Weights of a small mixture-of-experts language model, trained from scratch on English Wikipedia: 12 layers, a variant of SOAP for the experts.
Below are experts of layer 4 (counted from 0) of a mixture-of-experts language model. Rows are named up (a neuron's input weights, with its number), down (a neuron's output weights, with its number) and show model dimensions 0-255. Each number is 128 + 24 x the weight over its row's rms, rounded and kept within 0 to 255. Numbers have three digits each.
Before each expert's rows: "comes after" lists some tokens at least twice as common just before its tokens as in all text. This comes from a sample of Wikipedia text that the model never trained on. Tokens count by the router's weight.

# expert 6
comes after: " the", "==", " a", "|", " The", "==="
up5:152112154111135145132126116107143157127119120116110169137133118133122142112102172132134120128138161084134099150131140135176104126169138126148076140145145126139180137164133106120156129131123134135136085115158148118200119116145141130134189195176098152149130150140154119122128110107147148144126089121129189113089140091130145116088121097139114099147117126105126160093146145133117133088150156173159109151149120085096112130086153141119117130124103130133090146132140096112156131127110112162150107139142117144112079115102073155121109139094133134137110117088100145145127089123135098126124113130134129121127174125113103117086136130166138137135135146149093125121161120152094126112138122108150131168159154142061129151065164116111181091153187155133134114142145111124154134144098089
down5:096117119133165083126143117119093137099141144125110123104120138132097136149089103085093149144136153106165123124134144155101113128100086153155154122108137144131149127132123170170091130095116122100098136182143109149143164128106112095100172079167150107135087099096155117131105159097091132126084138103126101169090146111100133053122102129149135131134140173125102134126138135131114134132134126104089155136116128109097123123139133138122183122163147115137160111099104152117144152135122092122150102134132134123145139122140105121076114110166127138124164075142116113181156111107139135187179120146158120129096094158124133152194127116107126135128124115118109124132116121121086089133156135140152089170109153094159104114113131162170103177125152115134142073128113129128142115110123138
up6:103135098153105136158123113152114154159153114133144119141201145139146144150151153126141163147096084091152106152189126140140149109135154120099169145121164171139128108106141145129148158128138068135113105171111154130156106161128158132106130144108136140121115123131141116109148112123129095120115169123100073130097146097145152138122102161139067095103135148113122119115151150066122117111113097132138146106134168179136129140110143164171136141123147079120125116177088117134105146119136143106171111111123135169110112148142103132116130110137117165103156125048161105159135119120151117100115102126139121070157125107123163106144153151089099144110113127089138098114115149145092112113134110101131160147175142116158119168113124121112112129169138121155137164107130151131129131087108134
down6:109116150109127113131144116140140121151114087129132096155152182121120097139127142141108150096143134125114087125161127101147130134129111200161114098129151114127100090139110098097215129122110126131105115103128120127174138122109147130086158140125102133117147167193112130160107141099131089116145126104121095157097123122132149132178122112119142173081135163152096093160138154144144115122126091135114122132115113129217136161131139165144174122110103162134119127127193131137086157163137118107154137123078122158107121176125154122167151118127138124147134120096130116108150114136134141075093165129135123184118148125115113117139108136128132125166124096154089145150146104152141156128126161149170115120101096113124112126138131144131134162129103121127137137150139103125074146115088108

# expert 14
comes after: "\n", "-", ":", ")", " Born", " Location"
up5:153157135105101153140128085160140121133126111139132104146140123130174131090099139085095113123106104112145154162127118106148116135128070137105124134138113117134175142129152087147163157103160144141156143133128154136112139163140133146116102125130154078152143171161148102120136130073123134106107083138112120122127153136096093142093140113136117152110099107144161100113129164119117175149109155091133140160104109141148150100126104088138101083126118133143095096159142114111129125144150066115088113205123150124093102085139154137144123163118126145134129136097124112137115128157096137097120096110125115169095148127133131061104134122129174174100097109129090176113092118127165133123106126116125101148135121154151167138157125136098081108115147127116133087150171080120160127135117113
down5:161174144091127142137111131103160152129128176122130116119124109113106143130155107127098129131101154132105142117156141127128158077123125135130109108098152113068152113154114163133171135137155141134111112126119136137141100125149132130145150129124139116172152115157082155122171155078096063151153147131093119145102155117114137118169151154138124150100119137154141111168138138172124114105108166094131064147143161104135084154138158133163098117126120093121157080094105174116105131134141166155145146135109131100126109137123166185153121143073139134112091134114200114109132125156135158110141147121136107141125100156108135154103117111132136147103134156200112114138098124125145104092109125132109179121117103162119149116119136124085132134138103130081099165139171112156113113119141148
up6:131144158125132137117089155153128124099116178109122101135112115103101112094084139199077140158144116151107124146150127134112142134101141154108126166102148088104152129108131102132151121157105140139129119095092105103142131128156153097119173176190193129118096110172196129159108141151121138137129117107135120180112121132117099138137138151132141110146084155138114090122127159091103120094158125135129100149118137114100148139134105092149124111097106126142117094128166136170145117142129126122135105139129136170100109117124088159169103109147149124131143134143136123146153130112086157096095126154151130107094111162133128107117127148134120143107137114139185079093167118143164085139078173126082149100122111111130088128147141122110126154117107138082123136112104141141097088134112143
down6:143139201123148146143102160104128103103162098132103127107095124143137176118157104080088181141154130120153172153095116129106122177148150155100081105110161110101105128123132152145120083145153106146158118134105099168149130127136148142120101101119173172119107169151096144104143112114114097098130157101141091136115120121134101127102116099156140111156080095098157110146096081122133127151167137111147101128144120140133109111116105125122151123126135158109094108153146139132183134090118140154073110103112143141150099121155075148132106147093105107159137132139149081094120147092159126132153101143114138112152086113116159116158144140115137109133150136166159111137143130129150117163110154106131175093114126128126161112099112148160137129108105103122118108159145126136161131137183122

# expert 4
comes after: " of", " in", ",", " for", " on", " with"
up4:120142081093110131124132182137132105120163140123159133107085110103131096157124131131123098119112149158155115179165128137114113083117158101109146111099130130129146084141127117132166103149091124081113126136096168162136113091107139090182134076145140133122094095135130111098153144162149105078122139103128129130134138086147139158146173150153082141146172131130134145138127113114139078119158146106107147152129145156135134138098082096140156149095130086155118176140127152124118109149152172122105154132131142116126126131089124103127177158108166147169123152131118142139148149121102144115097114128099160090130104134133164139122089125137097119156151077189160152156108139138100140126158168125118128141148097113112153096097122134128109126158131122128128111136162103100194156134121147
down4:113122162134131099112103142160113144124106137129091138127145117174104087072115134166148124123144149101095102117119096146111122093131149117093093153151120157149122119113098131169117150134130147170093125131120101102112109144125128155164145089106074146136127133117117151120083101116105137148147108147103154092137134115139131123141109140094146096143147092108116144103135123084164137142146114152113152163101092126164078173109129133096112128118169149087110115112159128135138127130141137113154147104122126153092122123179132106135102127149135187134125131149139109146147165126133121119158168144132148147118186113105113102127146121164164108139111194132132095074132141120125110138113141159132101147164167128130185087121121127082119153108100147198103155117140150187127155090121109
up5:123108135111127150149129137078116079125105109086139161116108118165161137129142091183126103200110133168111119161100131126130143132170154115173117168161140073180124124130146126132141145119118147128169138140169078090116129141114116112109147079135136137113135170109161102109132112114153138146147077146113123076153091135114105096117104143140146136172124083140090140136126094128124140126095118135120109124108121116125133157159141107147129153082148145157159118126136172100131104100157117158122133137087093094147129128103107176141139068116106139123173146126116134109128152110108115158097173099138119120097121140113097102151166137120118126117130125115129158075099109169117114145135138123121108083100133152159159158107109155113117160121134106103122163164150158108128112148110111
down5:105154159129117122118104103190112148145146131096144205168187160121137159184190142104125136079133110118123122165102163111154147143138141094098108094117125130099095167143106139100167118156127106130104098146110129105119116121129140113078108125141151147129099110127146082157131136172116074134125087117130115120105123125109116151141155093111120116093143144106156137087078155140151155133139122087147136125131149161115092119116115123157108162133143136098144189158092123109093113156157135122139136096127079142165116138112065110130128174141141111157101126152125099151089126147142138117127120143131144135164090165117123199142126116098119147135133138127118125140126122098122135135118089138135163140117121120123132125136100124158164127091133141138107108169119137103117159147157140

# expert 2
comes after: " the", "'", " a", " his", " The", " their"
up4:115133114140152128086100111154127131161134194155144099141124120119115140118107164120090086116112150134164123145113135112148130152155155104117102118096174131140122146142158157107136145108139112102165128128083128134134154120168131179127140143107109110118110149098170141137139133115120129124127100090165124128094156130154091108136095126171142173104070126105106129090125112130146146145156113111120136162128131106095145135128101159134132133096112101138092191176126128132118114116122112166160136101145109129134175123094115116121150137144154158114126075109131137098068119174067158139131078096111132130134115162117094099118116088134149086111103136134141130135143154130121137112114159164138117192133160089158140135134110136142097134143148125076123143119196161145125132164161142
down4:131117146114157167178125140124100128144121154118139131113149055160108102111147133115149164123115097125128147137126118165129111108158087116111081143157124140093176102121156156123151106147088152135118131100150151156131140132083132103170139157149132121127112106164099108136123174145158148152135116184099109129098150117138152106123153148113126090120154102142118142129164114148098126149154123114116091147162122125111126143101120119085091076127133151132126145140121153078149119122122110159129110149095107097145108133162176154107160137122119140131108099100107160128092142127114120139120152111126138101111142146157123123092146124087167154137065117128117098095085106156173144117184140101121129099118176102093119105154128114134125125091170141127157114143156128087104077130067134
up5:148123136169156138133182134109114135122160117130110105136132151138123130115126147143153141123084129164104138132147113083175164141124111133115151105118106157100092138117107140134091128163134106130133116161108143161145146136113105120129141117176144151117142136127134082100190120124112102121135151093135135070120136126155118103117144134126078103150139124080125142142137127104121150118122133129091146096142133115157138091128122154138084114159138129123089118142099085164164161116120093099131112078135120112146136161096120095125133152182147139151082122106152146118093165174113172143138105113141138113143115123144115103134065147130107125105184107125113120123067102138196126129157142135101135135138127164111107143093108089118087140141160113073145158144092102092161105171130093
down5:159157136144135101116114140154135118097181111118102088147120116127116161122175101118095156137127144122137120157136139120117109171119097123156101149119140150136131128116124157098130135135053139123124154131168109150144064099125108104182148168147112124081109156136154143111115150139101181131105155084057126164106119146116174097125152079150137125141129127127107152111097113116102133125159115106132100164073123107132103171176128119105154160162125132109123088126150099095158133146095096164136112115113149131115136096106143141119161156108139143118129084125101101116156141099164131100119149113159108141139151129162132123096132163078123097117165145114119116126134085139124157130153132124087086148133138105114140081135100100107090137138089124108141098144136092145108119112144122

# expert 5
comes after: " |", " 1", " 2", "|", " 3", ":"
up4:095142079125129081124105107166101088147133084110134213129125104111165133144135122149109099105164170137112129134099122118130141143130142136116155108122090099156161172117141175147131126145122139098117122141133077162151089127120171141120115146154109141181163146112138138113133117144107147175116142112159166132125135104113084137063161162102090118122123111139127139123146164131132123155131115141118093110105144167168119148109115121161117145113136151145144150100142120111097154120091135150162153133094094121120156154130164142160095123118116122117134114090154138159115075135148112101149145144140092127182108117154155122142109158134139077064131148088134137108157168139157105101118130092146146099116142140151114123135152083104121157147106132104111127137147139156128140111141089
down4:125102099114156135163153091154147097142111165139108089132164087147107139113103090118113120151154139107083132133092156102198159160117132093128157085107124124134140165085156141081116102125099174117134099111104136122092123071117094150150144113142156190119129152132121185136159079141139067104116168122117187120099119146135110131101106108113099150121143106129123160154143088102118113080125117109169186107082130159163094143130136160112152123063119116115133119098139136099148110104144116121155111149177159097100141142152125081123124124101117146103089145101116117098124113124122116121116131132132083125143105125132124131127149114144110113106089129112128120128148136138112133117158137129144121111137121118124104125114106123112116133119082096126119095095117110115150125141105155
up5:092094115123128118111118128111146159180157150126118140165076151149131118084114136158118073135096139120145116136140131144190116137096116137167123164113098098083120092118135148083152142151124111117161113131136163130130125129115130148122124142099157082111111123101168133092139152114128166115152151131144116081109097104127095097097121097152102155111117090134164157133133154133075160133153107134107121114144102135114154168119131132078094097171108138106147139114122165141125145130101152136147142157144134131170145111148147131122131104155129140108105081123159109133140112153111100113188097117078123129122088105103128136131150163119169131163094089181131120142113140180104150133156129158110125145118156108118121114130119143088141109128120078109197140161147133157139118160130148
down5:142127126170125109124097106084095146122139139091144100122088116143105147180112090138128090127135144132160134143120122163170131110110123093114127126157165133167116109135156193152083164119146133106105069143142129120155125180173121092109122159165113100154120124134147132153099151074090146162120093160134153136105153108156159135174128124131135133091126108137117130139159149174122129130142131129117117093141141109142136106113165144114104114153124138142100115134122121123153090123080102131077152098133145100128160129151133097150167088110196125152141112132134146134128131105127157155086114145117176114132108125106093128181113099090146105150145114161123123123084124068111164143141079143105153167153117151142113127103148102113140116120110114159112122125109146162114126146119110

# expert 10
comes after: "\n", ".", " ", ")", "==", " 0"
up4:083110128133117135097157116129148082137147108159140111152106164140129119107101080096121099093140127123182094118100128163143127068133113156153065090142159125155113102149098110194130165144132136113102150120105126133114150121095116095111139157128132119155108166115106150136155129138125111122141111101078157143149125140124132104128131083129137069130131190073097090116190166137189185143133147123156115130163099137140145128129113124150105171108098165100138134109066125125133140152110108149113125138140131133094120104112118107125112102125139136124125118125150134136127119159152145161153128124074108106111147151131150138144134139139157124098075130110150140137132164123138101137118131117165146153102094151144151154149133147118135092126129168123145099159151142106159127121177119
down4:147112171152174156089129139106104131113134124118136143194097135148124123139148130160120136094126133076150140108142126114171138098091121139133164107117121080126127097159125146192133115093140143120126160143093112130115109109127142103150173137098112130177077093134132150115149115127116141115108173112113132114120103086117133136086108108104135111100165102137081152132194138122114114119122098149080125100136135128135162135118136132159109119116145124105153100118138122130136112123130115167132089085194113129147135129163111140112166140134101146086112119126123085090137103120143184146070137116177149148119140146160122172098123158128115114128135174158143128081122140113101125164141144103084083110104109119135127116104131109143084139120087126131113124179108125106122112154135110
up5:151125160162105076104102115141143085164090118098149154123100152153107092130125162102150093088154110186145156132145143156136117148146150167098117125146104143094114097140166140135118118170118108125122136120166130134086150153140151119132131119143160105159119114134137099129125108116128107131139168173155177112119103080134153121122169089126120104128174120120131135090125129184080112137135102120131153133110112127113162187138126103148157089127099087146149108102116136138147134140116115126111153135151103120106136141128121122141109086126131154140135127139129119136126130117126126103089131164137129173112123136056113102132100141160124151139123078171111107126117156090153167136159136096142074171155115097121122153112101117168157154148174124093165103119087104095130149140103143
down5:096142136161152115172111153125206169080129129135166132123134125112108134098137134155107182123130170115118131136142109100110136104135150133118093155117168082074162134111146106163174113143119148096132111112127136134180107122153135146133114112173124125156147123111146101140097117088116127134139115124137091085170139109116100153147130184154126150147112130125131123157146145087187127135131154074145120108128096135096159155146147115147097107104124149099163139085167121128143144125167164119145116146121123136174130157131133106115131125109104141102151116077107125119082145159117087130175144142129083133134079110151151132089107161126142145168088137103133119118134096173104077112170120130125131117118120141128159128101110134129088141159130153159144128144144137135099145119149107

# expert 0
comes after: " was", " to", " is", ",", " he", " and"
up9:080164111121141118119105169101091115167067143152180101196150184151127151092146153124107146088077144123149113127127131106128141098122141139141157167094112145135081131109144134112102119123137136116144146096131130139163151145169115135158105152115147204128141140114116114099086133139144138141114109160158102146123133121116152125158117092075132150079136075110126115108103125104142103119166116118121130137083124127145120075119131109085122094094113153141102119091107133115081138141111123178098162134122122101131153106136125140169135154093134111115123131083111119124144146127125122082116129121149109099107189167127164127146143132140129146094090131144127129110121094152123129085118166124144143113108110117144160134136132131128096102146107145155139116112143140145163135109094084
down9:110124122149124100116149127122133160149114122117157092105149113084131174147141128172116127123146133167125085120156121141143120101132098133111135140164137171116144135092125143111142163101140131169166140146090121124098175111098179143142179101124142117144104121093129134118128144166111150127127143154100141128127107148145113124086147123081080142131109120090144127127144139091133154135146158105117124126155156148135138139159119109117098128144126157156152156137154154149142150102116100113109102140140100136157108115057116092121104132129139100163188109155128153127104096104124142093136128163106190102127113147134111123127101154105129151138145172094107149126072070087168105153149138111086111126163146119116155117075150086094096120129129129104110173126143151149179151162111114
up10:133131168138114119082124133149089155168183079095109158119130126129153129133125145146120151189128170140139123163105193137109114111143085143172137092147111119128108134108140078143149119172113136126103140108137113084122138142115138152121136178113131058171109115149105095139096154131132134134148139116159126125142132132118103109130118086127090118125118124119129133062125107135133141124171164133086150130140113107084133107119137124158116133147109123156158196106112113112121117136116122130139160089149149164134121142146109107119151137117179200147138123106104167120124143121162128124114136095098092146150141135147149097170159117161108079137112109147156177110067122086152130125122144125110122116138116075151145126153123143099113133131094132148108150160120117144132141146106124
down10:126164170111128093111116104081158112114133137102169117155148099157161135125151095135067139108112149161132138130127137100086102160180114090086102123128148167168118174143111141170079118117105092117092133091119087146097146143087137125103110137151120160082111117141144098121146087127126159133154137109117139066139136127143124122129176144129127127103166128115144118116143092098119102136140140149124138129157144129132096149113088128138143136104110151162126130110093115079129126121129149101130112103145143102161106099144159174103086157176110120134119130119147112113095137143122152105126150121133136085139141115167116170132106107163142135129130113122096141161129139131095154098109132159164192136110113201124176149123132105110131124156111140130161117142160135154136146093104126

# expert 11
comes after: " |", " (", "-", " \"", "|", ":"
up9:105093071127080119127139096160138153108142083103097109149103188094128106145109165160111120150090163134141123095127139087182145122144141109118130109151108151107118117145171152138120121169124133128144118117132110138095159107163151147131141123191166125125087131077131147139092112115137157107111167127158127131136155150105135123147114125134116148135142134106150087130145149176150142194136119129143194109140124146134097061125151099125096121131097124145109102074172120162114128148150116133130134098172143102104139199103168152095127093091086080145127170094146112124123091190146127126103136129093106132125150161130137125112132138132151121111102106112122136133135117119101143125139125142095125131132148129131092151150151120111143140127146132127149137134139161155136119131122144
down9:135108161100093124142112118101127162115152082150097126114122159143137115104136160162124106131119107135134095069099147125103119139136131080121104032167138133138147142155096102126128069118143103123170139139115122154128090119148104121138088127147111138167123161096130162122112090139076133156148119162107130125178105102142093098098159149122139102070131115109126134143093123162151112136079189092126127108168152118126114098100130112178122118112102114136132128144094129114171147135127122131117130136127116138135136117126103095146114114141123105159094111084182087143099138142137131134162118139164133099139124155130143116123163087167126112180126126135148142152140151136124113090074170129135108129096107117164116139127130145134136127087134137139141096097129162120103129148156159
up10:140137100127139149110120115148173124106096093155098130133091166136147118110135137141122119088104126104099098122087115136101115120115111154117099113137116150103075115098163137136134156112150139143171156102122141156171137171144134101154089105153102155162095097152169142137108132116141080128122140123165155112125097136150164095132151123125091121169094096164112132108084100119149162109099126147116077156140117111118141183154129135151106076075143114132124109130179161087156132108139079124164122107125164124122153121113089132141136168111121171088142130132105088136096102090105141145103143054097129093128137168130137147140135098163129119111148105135116141142109171103130110096170135141126111097129166121139117145147135116122142115135136133115141121081119112124143102117147161
down10:101137153181116092148127158116172137106127169149130114213133119145108158175122104096091112149103100115116136112105118129144126127133097148131102128127138150139149133132143113105118117151135134115146140118134130110108105130108099097150139112133134112139157121117139122151132137122108145119089124114100136114120119115159154159131163082139127138173159094137156061173171136142137128121142159139111088108102121093122130093144075118142110136139098148138124138149147123109131101118141137119104158127124151133063145110143072129086111116144152119095166104126125134086137153112137139213143107145114086122166105176126102151111113120126129158160115137137136158138084103107129104119106119109104136167116096157105099154179115112179085155190137134122111096131150165104139106107135126

# expert 1
comes after: "\n", " ", " non", " where", " Al", " al"
up5:116122159091140153105159122134130110116127129089149111127114113116136168113117150171147110120136120111145154139112143127100155124110119161133163109157163131130103117132131156129146150133142140104174132146128062114106152143133100133113098097135110113143151102144131156115109144135117147074133122134112126144134121166107173205092109180102161116103154168074130158133109123111179122098143132132111163077115132123139098125113137131155114118119104132125119105155116169120109145114123138140122157116122073137145134104170133077127133139115123117189110167122131060148142169142118131118129188118122135163183119134090166151123078149134127114100144131134122148148129116132115105101140174112143143122112097151098099166138164146154162152103173140137131125103159135078078152149110143
down5:119113101127130158120147116144120139166125184149109113117130161096103143128130149151137109165074119131148090103105110154108109122102094102104153183108169127080129094116169113112144140091118145143109142086115107135154134172146115129108103118128153129111113149143121126125153114115151126094107110163117151157105141158143139148141130102128135119112146147129145132123103107123124109134131163156158187140108125169144174125108102118139106137129145118172116122182136143111119113101170168127110161112123084138107120086135114131131142162156145126121127148138084119143059157136064129128163132102119169155081121098156150162121158125107111119148132108133189161149138171135151117122186110132139141088138066127095095128147166123175131137147165134135121154121124095129161136157107119
up6:120118122077154114083181116089147134158141129089117126137104126127117126121173133111096152174160066095134167132119127153144136144151128089154151123123099148124066143127133133156125154094151138081141151138104113133128140161060124142119135100147101160122088110120070138138124127143116155093131098172095114079091168087110162105151128110118125099128118171106094115114101131082135167150157107173121157146131104081146119127107132086131112117128092112111132114149143132101105161137106128148121154133127152154133074129125178120135144171126113135163092111131141115121108105180171153141151143169167148146149123157125112124152155111109102085132150139126132118111167112165156124121130112089107095133121138127123132107096101169132124141140130124120111118146116140149130126121117150
down6:130141090164105163091109135134120109087156139149149122129127159179104158107149161147132110097128110131115129146089125125146126142139127083139144097164085124151076140123136149132096167125126110107113118155109156136167156101124149087174088140144167210132070080116108098105103126154106176110129116166150147137131163120136135096147142139136160135132076129125099168124145145140146164136145131155111094085150126095124138137162174096104143141145133115170120145096146133114122104137134126151148121127123118111141110159154104121131135120083157121129131103181130121116143107129170124171143163131133173140117100120102115135129140124159096106163130156144168129141115109120142124146102162127122102077130184088150113150117154106118144112130104130176141139116131109140122138163078128

# expert 13
comes after: " |", "|", " on", ";", "On", " due"
up9:083119065139125140112133137094135083166127146138108097117096122145205174157137118146140147161167134131127132108136149134102157107159119127135123169154105113118127189105117140124129119157142091130154162127119102158153163121112121136119124124102127150143140141119112167148102110128128130137095127156142126107111108098123093152139113160123090128125106096133104132094128109126097133102198109131121100129122148165123113128081119112113145144173141146099123132146127113140167170141121115094164155085124141140142149117113153094145140101105094132136114099171144124112113165125120173145158136142140168122054127157128120094115148160107125149126140128155090145142169096138095148159185138131088096092165119126082125131152121099105121121131130107124140110169130085101161110170142096
down9:163121099130124182126134108129149148199146148127109144105089119145117163121083125133133157131163095129139159120110154078139140098149121089102145111127125134134162138111125160098116136111185113153088117131122146156122080180096124134126110149123128136107131160122133149095150144109094137129121141144137162142128158086149109197116112144121129109104156134120118139111141119127103093138151114112143158106177140111112127127132120184127153107126105117150119144158114133100154138113170078122130098124147122102137096107148141081114136147148152090151111123078119120120090104122070135129155132144122092122106127094068140100109141174138155138138098179142145137103115109095149115157160145147109165143092112114123163175095121115146125140111153191141130126154166127110105149158145104
up10:114142129165090129094116104105138153125111125126127171131120168119122163136100130150118125088124135131118134147129172120118135134166087153083123098102138123104123098143127133092124149129103117115161159140133092163158185096151130114116138145079141166159134136144102124101094085135144138129125089145144155151077127157170149124137099069110171146120085136154112142114111079078102100124175148128100091112146165076127123118100110117110154119154100097168165131128123123120151187114083093132142135112110131110118152137081164137126125115140133144112138124130155158164164140135096062112182138123144100114158122111116139167156149167102131105096136131121088147137112164146129129071101109131135102113165111130140172120135114140143130149113121109115107130131124106112126117135153120
down10:172145151152115091138096157083146121140095159144068116142190168097095178132131092168084093151139178092089141107114095073070135114150144105134093175127109140130153122136104140159123148133105162129134079140166129114117099129136114148129154132129097134132109089151096145128128143120104118146140147141158140126109127150151099157149150120141069096080078105118122153109124080109123097155152110147159076148131085133154127141152098134127150107118150134131128133139140142120128128111169164090112102102145121155118167135142154135158122169120129122112122154152098112131111128120150135150129140117132162155129142137108172152095121148086125143160127138138078115103148154159090130136123138137110132125143095120102123138121150112137132159104165110155080138090127114129121129134107131